{"n_layer": 11, "d_model": 160, "n_experts": 32, "experts_per_token": 2, "d_expert": 96, "d_shared_expert": 0, "activation": "clamped_swiglu", "moe_layers": [1, 2, 3, 4, 5, 6, 7, 8, 9, 10], "n_empty_slots": 4, "router_score": "sigmoid", "normalize_top_k": true, "routed_scale": 1.0, "balance_loss": 0.00216, "balance_bias": false, "router_bias": true, "init_std_router": 0.0136, "lr_router": 0.000589, "n_head": 5, "n_kv_head": 1, "head_dim": 32, "vocab_size": 4903, "norm": "rmsnorm", "norm_place": "pre", "norm_eps": 1e-05, "positions": "rope", "rope_base": 10000.0, "rope_fraction": 0.75, "qk_norm": false, "attn_scale": 0.177, "tie_embeddings": false, "parallel_block": false, "init": "trunc", "init_std_qkv": 0.0397, "init_std_o": 0.0, "init_std_up": 0.0397, "init_std_down": 0.0, "optimizer": "adamw", "lr": 0.00155, "beta1": 0.95, "beta2": 0.99, "weight_decay": 0.11, "lr_head": 0.00694, "grad_clip": 2.0, "warmup_steps": 200, "schedule": "cos", "final_lr_fraction": 0.03, "batch_tokens": 32768, "seq_len": 1024, "doc_mask": false, "train_tokens": 247000000, "steps": 7538, "dataset": "wikipedia_en"}
Below are experts of layer 6 (counted from 0) of a mixture-of-experts language model. Rows are named router (the router's row for the expert), gate (a neuron's input weights, with its number), up (a neuron's input weights, with its number), down (a neuron's output weights, with its number) and show model dimensions 0-159. Each number is 128 + 24 x the weight over its row's rms, rounded and kept within 0 to 255. Numbers have three digits each.
After each expert's rows: "mostly gets" lists some tokens that are sent to it at least half of the time; "comes before" lists some tokens at least twice as common just after its tokens as in all text. This comes from a sample of Wikipedia text that the model never trained on. Tokens count by the router's weight.

# expert 23
router:094119113106151100121136121130076130095117109100094137147143118084146124118118112098116155103125093098111130108096118135090129097103116139126142115141151119138116132113116150162145125157145107100110096138101146084128148115165095117151147127107113143135152147088153108148142119131154100088090116129122130153145149126137135127102125090117089173091121136133124118110142154178164158109141158136141077141090167075092158136151145114119161165121158154140205134090099137152160092130159135
gate0:102104101108114150146161122129100138079085139117136161188066115135151140116149130112075105097105116157075105117114154124103179127150159132119117119098145135127144105136134131142150127136154123133084148128104101121126124140119095087114138160089099115117120117131148092125100105109146113092125102104149101127134111132162077083137125110144130121081114119110092119152159112176149184121149098122158096149146130092121089118137112140091113111142115142071114139129129130125152138167121147
up0:121106125070128114112134129130137124147116100099144106153133103130081141111121088097121125092099072181115143161099102137114174122133158109110146153091128156147146077148135168190143127148171130138111150117123102110130132126096099123095135129086118138127159124153141103129084128100135093117127112121130135164124121125161124099136139082129126127118130124105071131170141166156122156128118085120142139082128130074140104138108165135104091135110122148099140130130096083149171123151132115
down0:117133147100157141121125101126084106112148169169162145127107137130129096117153139130092159097134159119153137104095147206134139171188113155110090143163089127112142141129116116169089125125140101148137153129150128101094134128106148142136157131150078091125162049123164147161131118175105147095121137145112113113141130098134148171141100129133114101145115142133102140163142112138120132130123148110132148147132133143123155142131105139108134081132176117107126131143112139153147156138071144
gate1:105144183144137073131141139122112169119096151095135123127124153150115113110133130117147122100163079106107119124179097093147131111110163136154111129089108113110136097115135179148149147129143096136185156090146116154121114126134139151170108170154104111146136094145124120139141099131098112129103125128157163148112114140116145144174121092072145162154148117140099139107188098153110104100141125130137121113108175173128154095151136132122132116115113158129148141071094128156151140132130151
up1:150115107124111108144166101100152148150100085085115157149126110102126108129117091129125112105171137173123092100103103084129101128107117142132109126132164121143143118088130148155153145139135103151133182100104115144166139141175095105137111123153071108141145145112136072140088127116127118108129142145150134127108098142128125113140156105144114112150112128123143151162115123135109098108142161159110134126142115136121132140143136088131135123068062153208152145157121084168141148156130141
down1:123114080102159135119131140118128144148167101170134158113164118136099105108108107124107109173132115132127155132172167176146123135167127108128133089146083152120132112131147148127171144152108155138131097180137116167129140121113089181144145142144127123135071109124132142131101151147078119143146140133173146086133150133126128118130120120167108125105112119097126134182100092137080154159139128140102121129137115118177124135139117132103117129132153142176158124107141120147154193129182093
gate2:115112113093135131176165105099113137083133160116120126142150130129110085120125085113124125127142108150117183102108103120147143110188129142175136096115133105138145107093141154113156148154143094146123143137143115119125159133118089133117125136054090165140143129126145097151098131115102114133109107146141125142155133080140169102154132124124100163123102147125117122119155103136137203111144129140116142162144133122117084083167122158136134150130081112097189092129105161136138148102123128
up2:111101130114138135152126137114113140111183146105114138165100125123125120128130096083165140131116102145121112135153088141131119119137156117162114136106119084140165079114160150153147173177169145168115162124145100128080154147129093096123120147094107155135116122123150113162119171128111122139112132114132156141167157156154137124134129117094098152145112158115109123120167119155124190098134117107118154169104148130150077107160140135099156125124117146077194089106150105151114137115106117
down2:108119107102111126125130138145106143111147126099130115116139142154083116098200147110176158148122130102103105128134153223094127138142104114088133158122134130100088120134114171096123106137116148109138131158150113134113114106085105107141155151111140134118158106140158143135161111121130127142093128069081092096101112136112145185074129170139117092136133150142117143123121107147155130144147098115134106134167117138122144104094139115089143118121121149108122106172133081096113119131122108
mostly gets: " and", " as", " that", " which", " or", " who"
comes before: " ", " the", " a", " was", " he", " is"

# expert 29
router:131109128104122116112111118103129163091116123127169129111142171105133152165144055099099140114138092103141141098098144130129141148109125180126121130146139144114096101104122149131138110165113110133127143130080133116162144073167067096078137153104140144097149167149107084149144139135138106131130157147162122130142110145179124132138108127131151126155129167118138117169128150167127135064123125090119093122131112109153155172154151125130123120124116163125132088123108129181126131125152168
gate0:160118114187137165089100127121104182124074119119132117159112167107150105112129079093138158144149133089113148129154155160144117123116149117116116148120163167106108150106117166137080121153145114086097130110098131108146128156133150076087151140118135120131123080145113103130143154125115147065130145138153132118120108150149127166134101120119131127160104143090115145171117129141091136073128134094116167113127128130131174164109133139113129130129116161113159107116123140120132085143157176
up0:176092138115116098118106093101134145100124123130148154128137202094130108161126109086160155137152166104118126090125168131114133130111122112136096120155169125131084098096101180158102142138106145137149130152100093102125122105166145091106123164129143104094124121124132128125134117182134151116111145116124093088115115141097137200112113108149112095164102113103137145152083099119111139119161134123121147120103116099108152163123092164134126129079148133099140104106144114137121106101131122
down0:103134188135130138125120117132134151133127160170123147174122148129106153172116122134132120128124105098104130135124096125115104135116119087127135103102141152092147102145132165118171133113138128084119171162144143135153132146155113084117134092145143145078134154168128136151134097142166121162117139099100111144103158137121161079109150130135135118113110131147153132129111118112140125192079121127151105093086153154108103143105161120151085113115144082192049117125128126139119115137103121
gate1:094140135089147142151155115112110104144145124135135101163131107143127109104134145108048151149135075121122109107149143131150148111123108143134075140162127163107141091141145123139130092154124143134128139170107127123137102137159111145125130117124126138096138151148145115119145129083129112157133134162148070078095146112119144137142121105131180177110155115122170097149125127201161138113109113080132114132111131150130136149128140094095177125150147119161153104098066130132141123122172107
up1:126129115103176116099139107109106125145135125124138096125112162161154129162142133140111084131139073145140113091156120123152153124101099146051102088158111135106116121097121144088136150146134130115165125163115165109104109160111106122123159069105130125107145148147132139133134146138095138120101149148139114134139117116124150163118105149100136116113113116101160089155117094182147115127128080095125150127142143109142168163087112093101152071155149099084149122120119160148103137128149090
down1:119118129128158090150093154122155092151123135112095165159139145122101072141145137142153150127151134131156128084126116100136145180100145150111121040104126137120170114151151108127130128164143137119144179089138096133087118118121127137131110141105161101141165141137167151137079124124122134140118141148106131110101125135120152136150124122104133129151118142127081131131069098158109139138095141119097179126140136126124079099140131140132114096125191111118186121123122130156096131092124091
gate2:178104157132167086137158149129141152135113128076114107105149132143160124130137117083094087112151120130134143114131133121163148133084195121169105125128108138159122084106112158127134133139121107129145111128138165163118119131102099083142112131087135156082118165145116102099127132110141104134162105110122144086150134118097085140127152155160125136098112122140137127170107166100112145182140146115113124157110119096152141115139119112139146121105160095074132187119122077117135143119096141
up2:145108144164095112149148144138119100135136159110092131123170139172151123156092116139113130088129127127096115084135145097152193108122130127191149134118132120141130096153159108195175160117101103127112106116112147135113131103151118133121127138147125130191135144150171119143113115102131112138130103111145155134111128111124124092142148088151146099134120176131101160115120112071108149133132162121137106129140099130143158117161115150105115165094121153096115115147100148123168172089138177
down2:124100109131124087110117153093114071124099135169142151133107142172126159140127107155130137108148131158120134104161115085130165123137124110123111127150129106151101132095134108154122155113124154152145150116059161164149118128072155143080129107130118111089116115118127126142138129133127088110105142120141163149135161127150062133126165156177146128086147106139111133124084138155141106136118111097145145102123119107123113189109127122170095132185131102137127104105119153148142179156127156
mostly gets: "9", "0", "8", "6", "7", "5"
comes before: "0", " |", "1", "9", "8", "6"

# expert 13
router:127086130142128109075130147089118149149120118088137108141133145118090144105092068104128142124123122122111128152098137129178162075150110150150175133145102177189100118101132188143132122141131107102133124154124090088141126120169146118137190141111133122108126150081149105156118082128146122115137117107149135152127166111159148131128140104148143108126126137164138177127159147119160156128130159126110098138126147105081127145144144139102127159104154124113101107150127112089143099157135148
gate0:123138157148110057130100172139096147115151101117082108139147138129118133117112070069120105092164119088123105158113104141112112103173100148144106124138125147175160072096151100143143138121132126143106136153142143145132110148149143127112127097135157096161090144098126138121111115114129119127139138127100129154125186134144081149160133132154154135131103145125104177096117093134162123146147147167175115180127136111095128126153151142142110159128149129151116166122123101147164136153116130
up0:132140093122116114119143134136131148126138155121121114113091139111114158129150109112142134134129086135129120128141141137123136146109171146154170119148119119133124117129125077149154180155143130109116135133131106113159153149165085136096124125102127144107126179082129136133113121110122116097151152194108117131149113126155067168145140083121124208127141127163125151096197107151124154114130139134182111184128125125168145089126135092165134151144103149148134133108117159124133148187104147
down0:185115126126136117107118133117103107152122122131175077138136125127114149148097169154118093125102130151129107134137119120105161150117100135134111080110112175098129145153112176142141126142118132130128155156122113121126073138109183090079103123139109089158157053152117133163136135127172125116156111139144118106115133138104146148161120142155139087065129136101171149091103129132144084101114114124157171137148140118083111119112116132129111105110130100129161153137150103142105153133106155
gate1:111131048154107130076105117083148153141081146122161130156147137141117163122145134158090134161182126151138121141107140143099092142137136097105103135124165143127120112103099128138123111159162112082125104113135146115124117111139120134140117178074150116122110147088098101109101066113157151123138118131132130158127156108122120101143123117146113090107082135144126118120080091120134155111108171119124133130099136105128099127144108127084159127171133167134126123130126125116161062119112131
up1:133123125145089117096106089088161091145111092098149130076117084086138114131138135146125151126102143118133108127169131114133126125121152148139134115102142134111135137127127104179155171115110125118127151136143121133134147154153135120113104111127092180148110138094156108119162155138143148137169156126123104107148164173132112106116187098106117144118149125124082151141142163139114091111144147176107168135101083143172160137114158089122120157121115116112148106110075129165154139157146075
down1:083155138138105139113120139162146077132129110131146124126142150121135144119107143126181134108129108145122131139158176081155140162107135150150115135096163145115182135129158145122133112109120115113129120083085109148142137123160117164154104111150135134157163146094116136113121120142096125098148149118163121110132122086113119137127104107113158120135163124137111124055126149121154146095122134102147121096110078095157127152159123142179104150132112095169179127076140091162166170130117167
gate2:160114142161139104138095157112134142121138177157118128134111077130111103113143059160133119104116175142161175152084145143139159137153100116129132128177121174201144106159131157127120113125077129128122143106133117121143076128146138139141160131133108082125134166107092127126134153182149137108104134143147131147126143097132140124138140098128117144148139137097178127135143182098118109149132133098111115074143131136114124107130117159089145129092150149165110171122118144126109097130125132
up2:099097125095122110125125116092119125142164153118154123110156141138129161137093144152124138111165103120125164123127141141152105144150157141124170161133100158137124082142146145114108112158158090136123144099093096119125141107150118108106134146076127144116134086175080100073131084075150122128107111147122067128161095136076104129152160141115141149159156171108158125168114146145173130136128127107143143144134108101152148176163123111123154110143115097145114112131120163128159118119166122
down2:127129155136130147120138129109132132104147146109105156134119139104105113132151134125152133124113110141143059151137161138106164117120104123102134134147104143142111150107138144143123110090131130132135114144130104098153121121116129106103123178149142091134158104139119104144119132165194142125145117166125176097138187176130121127214160122144088077137082152111159117144158153119126112131157126061111110132090129163121107120116090120123094093112103131126134138170107113144096107075113130
mostly gets: " of", " on", " for", " by", " at", " with"
comes before: " the", " ", " a", " his", " their", " an"

# expert 5
router:141125137145128114125115099128115140141140079131153103140139142132143141104136098081124178139108100108130082097110170082151123114132082170146136154115112118140123146125146168162106158151134136110130128128095112102161124114133145120078103135143114077156156143101095084151090123118133097099137140143147138147136130143128181137155131098140168158118125156107113144134118133180144116046136149135140147159105136122122160128153123110141130153112157163141155066132116123139173088123157155
gate0:115106110136126137148161142093143152113134136113106156154131127144130123128101064130109096121121132118092105117091152088100126097156099112125143120129085144134069135085159124130140191193162096121070150102115131163147111091109127115141124167098102120155151115142140091123148164163083115116120103104127153128120119092161120098130177116150147141121151144121124102127142142103124153112175157149122086126124102139140151143143139124149121112101098097109110128136085158095124134097119149
up0:131133160127108128131140142079132088143138121110152139089099164106131143136094117173136100106142169175127146149098138077136148102156127109101116150136118122124147165091121106152145121130098114123081076112152114082161186089164110124184107155112071128153127130149151160156162121141087096125122080124130144169121139127119159140120141094122143112122122135144125121115139142130164139116140121138131151124092142087120107170140117097138140127097138192129123111140147165134144101106119144
down0:153136091147134103130116111120165090101196120140141164153127102158146108151117121156153172088163138120128137149142132074191108114135108127165137105128095135158128121126126132124134111072091195131134124138170079141140166110128116143138123133119149111103128135151163161114080104101163110102168128134150115163101125073112112104154132145136140099122113179099134127150110150133117108147117145168145156126124115119157111084147123146159114120121124148141131121119111144176137152101125134
gate1:144141137102132122143127107130149134116126161148156116119119174120135109182120114135145099133138116130138160148100144165115117146147182111145137137115119177160096118103126151152145144164125142119123124166152142141122129108166143141107151125113131151162100136166117133206110094099147135175129162148145119110109151132127133096088118133114116128175175174148150117134159093126163149138155136086126076123148107119101130074160168112101136150152126147073128149127151153133097140120149180
up1:118113140108125155154135111127150102122154117105089117153113138143193145114087127147080158142126129147127148118142115141146132171090129129095158124055116158131154103121110093176106121181149120132140122094119122105112116134115139153117116115142131152095142154094162138138125095150128120114151125135128074162131102084121111167151148122146171101136095135125099164130171087138141141162148137135115128149096176096142097150110130115127099193130146173142110123134129153089131134108112157
down1:143140087122160064113120122158152146134148094089144097159126147103171137110093139152136148123097091136139107092142148147094128097093151128120123108124122120078128086119121134072107142090160142119109109174121090142164133155143122090132124107142132110135146111098129121128120105148134107160077095158146100093119156151133162150128087179143103112147131106106136086101118147179104138127172134146109122150101126153122120098103114097147135106112188109131118161107128142118131113142128133
gate2:131134153145130121119117107091112133141165079115105137153172142159102071137105124107140141100085147128147117150120094147110112111111124114134147112104109148114093075147110120102145147147159124087116094125106120123147106129120145135142132139101125191141167131149149084106130090156129130090118136119106122157115119130119185109169156122147184144145123113082081117135111154136152144124125103098152134117134115120174078079158175114141107123103104100126155145093109136133177136134152119
up2:106085150119115130134163089090110134154084123109087123148137154135123096136099111116111168111110148091122116120113143107123124128091109128153176149087121144134101141125146116164125172174149121117076141116103127156159079093138149141120122174106174113137113110107130076091151106171113130104086148104124118159124128101137184146172121117135158121132136138124093128102149152147137131131124169114129123160123128113125108109129168199152105140127123108139135129161145147113168153122092136
down2:137119085111169107110159139139113112141121126131118131151110105203138108131145124103140127140133129155114111116148115182112144134143155120126110123096154114123146115152147104126136113126123102130126150127075122168093106096105126149140092139128180118121101134137153136098093117110167142124132137080138136173096122093099090113187210130091171130146128116104109098137144137114132201132134147126146151121150181106103148099129136138171138128121096158160115126124131147141137086132109127
mostly gets: "−", " Lemmon", "2", "unning", "att", " Release"
comes before: "0", " |", " ", "1", "9", "3"

# expert 12
router:088129120111144136123095104109120120137141109147121107107160154160148197134144094094131185118121094098124097123133148113126148113132103121152177157139147125133161151150096147140141131127123137100094146144069145075131123091132100114081129184107118148131161150079125118141099115131124077127131158126116115153133131107134154147161110132108166156145126134129130144100126117172155132042124140138126116175096138131128119163140117142110151151129117160110145149142132111152164101157150147
gate0:060158102109115118141131159145119149142166148150180172121137117130162147163156151105144112131114138128125126128126129137141144105151112136103150083093114118131111109127140115171114151141129107151081106101117114119113156115169113105138097141127138133093122133109123100089074139139118159102106097112140121095066155111146132155120132142116154089186135127108109114128127122131108106118131120123107094142088137132070101144113122071116166177135137177108127134088112146112174147107128155
up0:147130131158093121187105106160121163120154137117180157098131107114129137165112144129163157141127133118126144111128116136132154109106152099130153138138152141141133115159139122154104123126146157108095115130067148148156132118133170125159088095150152122142138123118118102100104127152147156117097059145147140161086102116118136143146157119112150108139155144093112120133173082145115128115154138143097092120125153101076087169094124103135101159130129149097138139089119144112177128093113183
down0:153124140183106169144082163118087140122120159125123138143139103102111141151093152152103136140117144107153102185103184164089112111116139158092114131129154086136118111116109158140114133141121141097090111123113115117121120130142121145169132136122111115151111076169108162126114113156098143137118141150173084112123143137118170142145133114105172124090148112171158104156106073155122123152127129149107142150124135151146100155108075151085127128116125155129175105119143130128098165149145117
gate1:143075117110104041130124127096105122132105106138155166117082102135107122133114138123109122102138098120140089146115126122143089152120166137125141144145121087153148147151103101108120150146160116102111117120135177098171100097114122153163142162096117096121108099083167090146132110114124115133123120150124098103139085117167178127133121117162148141166116099158174085076090126109101115116116109132117097175152107099096127121128132102130102107109117131125122127133118119166118137152143118
up1:123109117119107137135135123090114165099156135125116142142102145126123180119135115082135154166145139141155130127084160102147137184128148120121182106119116137109139146110130108132146138128132118074169115138124122146134067130139130141138126170102132106112124163120119128141125084103134192132132149114157110153141109130195119151122115138172092137150165094177155145131109168166132116127131116132129066087156113108112122143124160136123110163114125144084121103136099135180133125146174152
down1:165141133125146119107108093122143151136120068168116122141092125137103135103087120150122155146174106135113129123154146176122134115132126114151134109126141151129215098102123125141160116109146158139139096125101146179107132158174131145125133120128097095132154083111169129063140079118136135140095128117127124105120124148100129103113155115132144139191117128145123129151108118100105147106142105147135150079150154157136125149136094160122145102120128157127135179110103169131147124134184146
gate2:142148154128119132153143095152121129111174154141154123131127136156150151105134154178169126074119122114128065098125086134110117098126152141162126134135083149132154127172104153121149121162117152141132140134093082139097128157128118123111079099145085105141120130098133125135133129108134069130125091099157161148099125082135157131144147113164052136140134083139148089125127101132131109112133123166108110104136155101137145119126118141166143129129091127113177139102150140120167136099157146
up2:139113140110097104113099139100136134106148133143124165141122142119150107145084155122126142117139088151130196125112158155113125153135155138129179159115129163127131137111146118158127080118121138132123134114151109081117147106151156124115066101127094104138101129136160144150076113101127133121121087110127127130090105136152095101129131122134140135173147137124081138101105121102094144092138151139135126119055104074111168139151126157118136139136154185132161168124143131187113146143120091
down2:108162130134123115143089142138174102142079115162132124154128155132101120168131143144144139090136117117123145148104172108101179140133153135137143071134087060135119136142148114164136128140161085179161102149122128140107139112101135157113135180128099176114142064142116128143161110142142117146134086155092116094135106160146115143156150114169139132105136118133104107139095104123144143155097152098104137098123084131112149147124145139136157100109104174121125135107146102137157137156111131
mostly gets: "p", "1", "andon", "2", "omp"
comes before: "9", "0", "8", " |", "1", "5"

# expert 21
router:113111129168101099068150143117105123082135093121147148119109125103139125147113088119095133091137128132099097111120118114162154128133146116134168144135122103111140130102081137133121120166122117079171127138105147137185097097152093091073095185117132126146143162135133124175148148103130120162125083142119115150130154132166134118116155135113119120150150116112104121116102121158101133113134153118108089128103130111125091137136138106121128156127156128106176101061107089153163112122102166
gate0:119137172164093089113124180122081140128155070158173137109134140135149131111128153138103131138168131133143139133109109145104136149150168123106137156136112124139148133158150091113119134115173103086103142138140127107179122102126116107065133118108142121140139105140112117141119118122174121136145094164182130141140149114127101102107174114139140099154126123141170118124144126185100150096115162126162123148129130058134132110122129174124138184118104104101133105157149116144145120144094156
up0:094145149153077158137150147097088156090179118139182118134121145079125139110068126124124133129146138158120139114155115123116132151206166151085141170112176128145098130114101159146142088103162118099114163139135081142133100139118114136096134140134109139135136140103129088138195121099114145125154091116116113121118166123121080116101163145149098132118122148160138157133129119148122147121155117130149128134141108108153149122144148096132155130145160106134133150089102105157119160136139127
down0:128158093143096118096151121124123092099182157150108103160113076118118114128081146144143152129143118145121129105109082171138176139123151095132153106138121168099131171133132143129117124118155103120144155122100116097130131102140139094148110117096121092120158126156117135173141133118139171095090105164140116155097131114114124112104180110141129122084103135132109086116184148129145119186125117144149138142110101134131139089142123123110120103136178117137148154102107137163084130085115084
gate1:161117113146153104104156157131142147093158151127143109141182147149112126125167140126094158090133091149121098160139170128129111159092123123103126125155053157118138116139100136165100143115136150105130143160090104132141158113128121082156163108134098155094146152094111099162152079117120114124159143129143166122095122143095107098102110099084135152120143109125112095135129132115111142074146149152149130098147100126134173106143097147122128107142134136085131097096098113102146108158127105
up1:090157093143127115118075130154093117078157124116166100193118157118169104151140140097126110121161096137132102118118124130113128124104140140122115111149104109165122161121113125151103104130132117125122087155097121140109115124133110120126114165110116114096125153109117124162146122143094130148143163083123115105106157134114142098101109165129115082086175097154109165107158142150154171122137142134136104142169144082107125109114134160170141129150108143107107111108073090072160118154124136
down1:137107125135108141177146119102165128140116081148138133146161135138149139167105124147100113129081141091155114044151149144135190147112164148156085105107135153137115115104133082119129115116150084144125094121147125130124158132111152141131118088107087131120154076140105135155120124108083142108109132113153117138130134090128111115151146178165164138132115131105147151086136098097117131118069109139133162125109148166123147114115159125124130099080139114136145107108145128130135182123140109
gate2:131104114142134126134085118124125160121113071117125107144123133136140168159145117097146157115131153091120122150114138158162130101072104094120139171167156108102129119203155130099126154060117125113147161137129135092144101108147139137135152132096098143128144135130130135148115119144144105104148147159119141120154130157130083117109172116115150101155084135126131102105157128131128135113085117144129114151108118070126113135111062128135149168100168175126104118150109133128126153158075115
up2:096144111098098140111134119128147135115145116128067130132104130152170133145122127093132139081110101119100112098159111136093137070163179155127148107119114139124110148148116156110095169154105127154106101085122107123154129107117135109078131167146149141143100149114164154118102125092129147129120136132157112145104175119118143142144147100127140110176135106108112155130118149196135118143147117113100119127127169087073084119097137156117131143096129104111115066144157131084119136144107143
down2:126139128139178187149111116081131127111165112126162143104120104156132111131117147105091132095122091130159139125166120143137128141136131109160158122124096145105152123121139129091147138138073158146150130095128137151135160136112140140107082106155112130088126180188090128105166125151090128158133141167120132117193136120143111127111120130129102099084137131084113107125114092186138138137126185151094102138114127159126125147138123112156148089133094104124152126095136073139127120134114110
mostly gets: " film", " final", " album", " Act", " record", "ear"
comes before: "ing", "s", "ed", " of", "ly", "ions"

# expert 24
router:114149146082145109132125115115128130106163111128166119123112163117146121103154081107117145119124125138132124123120119113134148135111123162134158143117142125141093116150096144147147147159115103120143098090116104132157172141159091154130082131139073101112145115153103084155107113150116118140163134138135140191120170185107167118152139124112103125140133151114092190174143150145115153108165140086129121185110120093093116130142151111129143155106103146129137079085125120108160095138104164
gate0:146117175125119137093114145101153134150133115087138115120133131166171099128170097106137123124105147107118154105131090097112134113120144131129156153112141169129101144120121162165101138116129146082118153127126116083180139151129129152149153144149139154159120136115119103163123148132161061138150121133141186106192155121147135125183134136134144139132153157143093147073133137171147160132101103132099153152126111123075121098152106140134143143165082134117153120145125134078139147154148121
up0:171115094142106132138113168120148105136118131128137129114120092166137132163136145157145135140124160101132159154144092099140160142090126109141181132132159136151082156164125101122104160151142122107122102065122123135103121124167120134129130108123126135147119133187130087157145100127124099154128138148180139123140160127132103126167166099072139158141139113115083104140162119148105169094087086127115130132134110155106103089144092125133130166151127144139147164088114144114110157108182126
down0:098129154156183175156147143148084154135101128133129156105116105141137087181127100134131102114106139180125123174158102140118110158144120115123147114106122111132157144110081165085127160167109138116127161117140121123146117111148126150174109127101111092119097126169069136147148142138124130176120115111136140135122111157163168131085123113131098113079158124124128113113139079142095092138107141149146084142131158163150136127121128139128125124140142133136136153057142095144111102117100115
gate1:083113137178196132109089136128106150136142153105111144115129171123153129122152148142116146116118107149109140132133129111144103145152088127164161160121107107140150136110104175147117126105122094103148173119132110110102152137145142167118164107161164127147094155107130137156131120127128123099124144106141111107140099138146130123125121130142150090128137181105079127124151144106129156115103174112117115146124162132123141146157115149152135202100097121128133169091069158057142137143156128
up1:134126105135177129105149095155095159159144147098113179126146177103108135124139074127141133114095121163126145095108128098161106122114068148112103140161166118100130134111104186145158113122134111123150148135131117158099150155099108167130138136148123094166110152125138145133152156137105124143123169119107083121105098137110135127134080121131142155114127143109066109163084165160114131106130149075108103125103101093131120158159165145119137143109111123162138140123154130159137137098133108
down1:122171125094117135139131152136169112118156088129167151154106132116084108125193132154120121107101125134156153120131179123129104142116082152148063146128145117129120113129135102164162128115162138134134096126134120159124134096109147143134151106120099088149141158124090137192169132144100088119105114117117144146108088137107154128132133150115108124128110154120157087136108118121118179144139096102140110146095165127086110141131146094113150149112185126153107177142098105164135143149155140
gate2:125129128134088144143124111067109145125161144158124150147138125110109143147111104092055164116107129153070122176112148134106154138127099142169143138084106167130122073113106145166120111135155099131102149116092149130140154127176126081112130148133105108103095164146119128127117128089105147150106138121120108127140152146133145161154186143121139099156135153122110119112165158127117136105167131102142114128105120148124098192160150144118155140130105109109150106118102166095138131152123100
up2:124111142136102154128135184124055118111122118166108124157129126134136135129116129106123136104100167142106123143146078108075167118092132132156149125113131141152149098097123119174101111120130064153138092106113179095142156143176112116115112101136106091105124117162128126150090112120127152157118140108144132130125151088135132165159157132098092097106183159141149143156164120149143108131172112159148128127159109160127105098105140132144154159133099103135114109165116133096142107136102116
down2:122112107122091108076094130088131079115095136098119144120098131160114143114109104146098123099144071140160113175131109130118153094100118088090144078119149123135149139120122111154138117101169144101137160116124165101138136124129104103136151090113138154142110119145093119119153164110085149139152114147160114116095112074113157090153145107127110117100095130150101103090078104102145144088113116133115127134099123120104147133134139159127169111191160127148133134156114120121137159146155103
mostly gets: " States", " Party", " British", " former", " city", " State"
comes before: " of", ",", ".", " and", " States", " in"

# expert 15
router:091116132140105123091136132142125164146130111153169132139179145112148185099118090097088109113127098128124137103114150112159176089123108187139143111133111125150116119153110165133147130128134112120133108119073147125131118142135100151098119137164120157119151150103107105144061131108134112140126127150133133124156140101136142108147158128152172173132145115119140135136106139170144118071158129118141097151113108103111146170090116106163134156123133161173194107087127138139158105153130151
gate0:129123155134138168108159181118139135108127103114159171109131153137076134152059106112114170145123113139088086133122135139150142132155084105140110114141141121132105129128151140129137154136138155074100157177111138099116142107181078098123140135110135122156127094108139105088127131143088115089103133146114094182141151110110136094109154156102167134129106152123152114148151165116096167093116122158097132149108133145117075139146113115123133102095146144160150120122112154144105117115147134
up0:125131115131093137050117181135119142106114134144157102105119129095161153140116123103113142087123121146117094131153141142120144127176128107141120141130141105135169128167100100104143125158121129129091088135122108113118114123167124129127125123112120141098140117121150133129137086171108132161086098141104092149117129125135134156137162142079149142129101154158191150068101110082123163152101129157134121087123145127120130131141120128095119076145124165104119152097137095085126082183138130
down0:126136115127152106152141146112131121120138122149161134142131098130105113123151128157192112132091140105123137121124142088171139133118149170124122131148159116172137137160144132082157140131124110091110129119115135097076100112116144100138116157130099154121133129133141134093110199134105147139132171110115155092094105149107096119162122097157108158106108141160144122081067155127125141115133173157091188122124118142129167124139125109125140133083136116158109090128110077171086132111108103
gate1:150148153147091128137121138110151154150138103107119114133127124145116129087105082116126111139136082129158135101109134180143164105087164113117113160108118119140115067118154128128131173125134111102161105140114125142098104112135099141128112174124114123147134168123120106150138115123120100198175165126158143151119151081115128164102115136169132100150173109108139132155181173152126109126164168151132126130101120105135117095142170118097165149125113083120150114134135151157113122091098149
up1:127161168116120129101108156120163208154161080096168128114123123110158110129127086128158140136069104108119137102089137116145120160151098175093144153153100129136097153090155148098147117155130120072117106123114143110133099096127126111168130137127125144146125151099135099077155125124131128131141106127151144129127131134109119084148135130155131125141187139121123116111139186157111099109150110139128094136077164153138143154149166130145128156097137139148104118138138110151113096110095125
down1:139122142149119089091089107142092129096102131133145186096126110134123158145197114157094115158129104077130138126159101153164123166138102132131081112129130137187143141154132144095173130124110094116188107117157150105133150108128122154104153117147148132134144168157088129169103168120151132117127141116121117110127083140163141127104104096134179104134163093101091099167138137127133112135149120144100158134125110122174140144128110145122125102125140158159127129136128132163135142118125094
gate2:106132131106080088139097114110122166096097153099124127168126160115136130137139098118110198162160149124116131131130120104172134101108095119162143117113163138159101098131106114135121113145085104106076141123088103130154095118133140101087137098154129085098125114111092119092134108148117125159135151106133109131106124135149138140172102121110165133169113178121102186096135152143139115117110126114156102169120127100089088133116164160121113165135122138136121106170125126124124122163092138
up2:108117105095119146116154142108081141072096122100113132174121109153111167155136138096165169178109132147126128116149148139164156148111104136127112139134186135167071105117114148142110107121139081095173179093113119139118081131148151137099147117149130130088118092103114148118113095087132140136169131067106105160113116114134136131176143137136155113142091137124103151103140128132150126118132124106137135139119140127105085122106154149145110170119104146153108087156095113144118128134133118
down2:129119158120136108151108148151140123144145163136131111134147149106132109146155142146132140114115126123130094124158128074145118163164145152125125110119131158144134099178118129106153103078144169110135092078199119142098108158122077126135097150167108162118133087128175148155136116159128140144120151138115090156110131126131126108118116135139114103149121109126133137143117091107118094163174147089106129127107136077148124156122084138091162100111131203156124155142140145141085140093148100
mostly gets: " ", "(", " (", "–", " (\"", " ["
comes before: "1", "2", "3", "4", "5", "6"